Below are experts of layer 5 (counted from 0) of a mixture-of-experts language model. Rows are named gate (a neuron's input weights, with its number), up (a neuron's input weights, with its number) and show model dimensions 0-159. Each number is 500 + 50 x the weight over its row's rms, rounded and kept within 0 to 999. Numbers have three digits each.
Before each expert's rows: a language model's description of what the expert responds to; "gets" lists some tokens that make up at least twice as much of what it gets as of all text. This comes from a sample of Wikipedia text that the model never trained on. Tokens count by the router's weight.

# expert 24
What it handles: Commas, semicolons and list conjunctions after place names, titles and list items, such as Boulogne, France and gonads, pancreas, and.
gets: ",", " in", " and", " of", ":", ";"
gate4:510459476477551515545525411524465441422513555506542454522482329487472516538451456498455409506506443453440506581494518547469467461416528528527573563580575473508456507575486581517514528416501469430425501518491496502566470477495515492549399511493504438513530488505541458363558451442541510475417483522547493510524620514539513540492455484483583510630600519521533474509488512542484507564514501488501450603482533630530558466517510471466431574514473493486526460626519562563456447512479374
up4:450476425446549588450526451598536481521532477429574482494578441580509454487502431543459422467489470506482446547538401519434495490561473432632494582525580529544500488528499461460480543474493523549532463449448532582456453508589442434447429394549517529457456476515471546582530475490585520443547468490572419501497422493522530517500547501479490472435532507484482503488499559495583619495502491514606468478383526489564434495467536513540518467639476523555387546569508451528497472426542462

# expert 10
What it handles: Newlines ending table rows, paragraphs and infobox lines, plus section heading marks == and ===, table separators, and coordinate primes.
gets: "\n", "==", " =", " ==", "===", " ==="
gate1:415485444533552486472588463495397540459447457455460582530465474516450485488470438523552529449436583480552521464490559488450573440450491387589473466446570539518453538429387476581527507482505489578591588497462484548491498563523555529537485431509498598518571474463603541583543468396552454471574557624554467516461459489492576500530519585516418491427458533451580477506471440562495499490446525509456489406492487525458442515494554509461566480531488442497479499501475443528567595545454527
up1:522490362498534518545478501478591533468443468479491545517441516541521445554508529419478418412512470522496567489472514423554576541521521488509508526477467522538467474487510503529557506532509499507561491448410549478537507558539585525465509496441488434515486437549618406570627395557475447461484469534599517445492499402526518555571500542451567519422552510397448491508515475578453509477548386542467467414552592451549481475417500460468591478526468406537393524511459448512511459491492596

# expert 20
What it handles: Pipe characters between table cells, plus hyphens, colons and bullets starting list lines in infoboxes, such as "- 2017", "Height:".
gets: " |", "|", "-", ";", ":", "="
gate3:468565487408563495554572511476439417475584343540535443577435427471470477512434550521583504566568503435529498464460556539525546468488535420573486393494538435550448518533472513456444437474479501525537513444614587425531521470523472490456487602553462481407572474471598443404468368432519510485569551477490512573450466487476546446479469466499529525440440543521521561460450448536551482555483517534484503486487597540537554522535518405556450455525517546491552489495525536500545514478539458
up3:532501561595435508486463512475499598530465520551517456467401475504572459531448496491464467433481509520424564454566533499508564483477535477495501337618398547488462526517496550570456538508493517544455451437493412533476538512532575521587495496475487526552540549586470459502432516475450491427478470410572480448534477405526427536507476522498565523562511492557461458470597457497478524425510619503400633544497495427547582521528552595440550490527513516452494599512456538518458502414503513

# expert 11
What it handles: Articles, adjectives and nationality words opening a person's role description in biographies, such as the third mayor, former professional, Norwegian.
gets: " the", " a", "s", " The", "th", " an"
gate3:530542418483438553469435521534397516550473519539535532418525501472392436563470531417410548494503417429487547474582523494432474500532560450592471447450425485512513528495519426586382559513486558463495586484486536483502506479496445504502570547543546498614507569572483574620612572560485517502523458506471494538428464517465484456501498527500484483586429365520528579501532491569527546511560474449478550562508479507412496483532542470467432459477551495478464457552491443572502525481565391
up3:387546447504473414529514577583467466562477520549496510485446576558507504537497490371510508420468519525506492604514492553549424522569532487525504510540456524448545489450390465473429555471454435366480505487423509542405538479443430434506475615497479450486519545539549529555529504553542527480489457468447473521477509537468463435502530525545531623518487541527537495568498485522485492481415485494476542445478461495479616458518512590490594506457594614534440472579530440564547396488562440

# expert 3
What it handles: Articles and possessive determiners opening a noun phrase, often after a preposition: the, a, his, their, its, this.
gets: " the", " a", " The", " and", " his", "s"
gate2:425518526568489554472473452525463464430514411502510536518519575507524472389522547399492528410502422580534566509392441561521597525489461489467569457466572374399538518579541489498413502614468583513491485545566475556472507462557558495420542453487464521432457516488560507515532504481463449502419467447512540517571517549462508478501459609492419542508538451452528492507532556604449520498545473392361555513496470525494520514471587486474524433496484475521433475530507415507545543455455533
up2:492495577492443414478491608538492445527526506481591532528452482478561469633498495468497461491547558403443456493491593417505453446587632488539481581523425398540463462485439483474570443404459586503433534497481549437522586419541448483487476541501505520500572440467424445553420483497521498499552449565472579417483490453597486430494509403505494439530451539462431449536553480509538450541515562500571489529524471465480553505527517506546537566492560490541515509446520548464464635489542508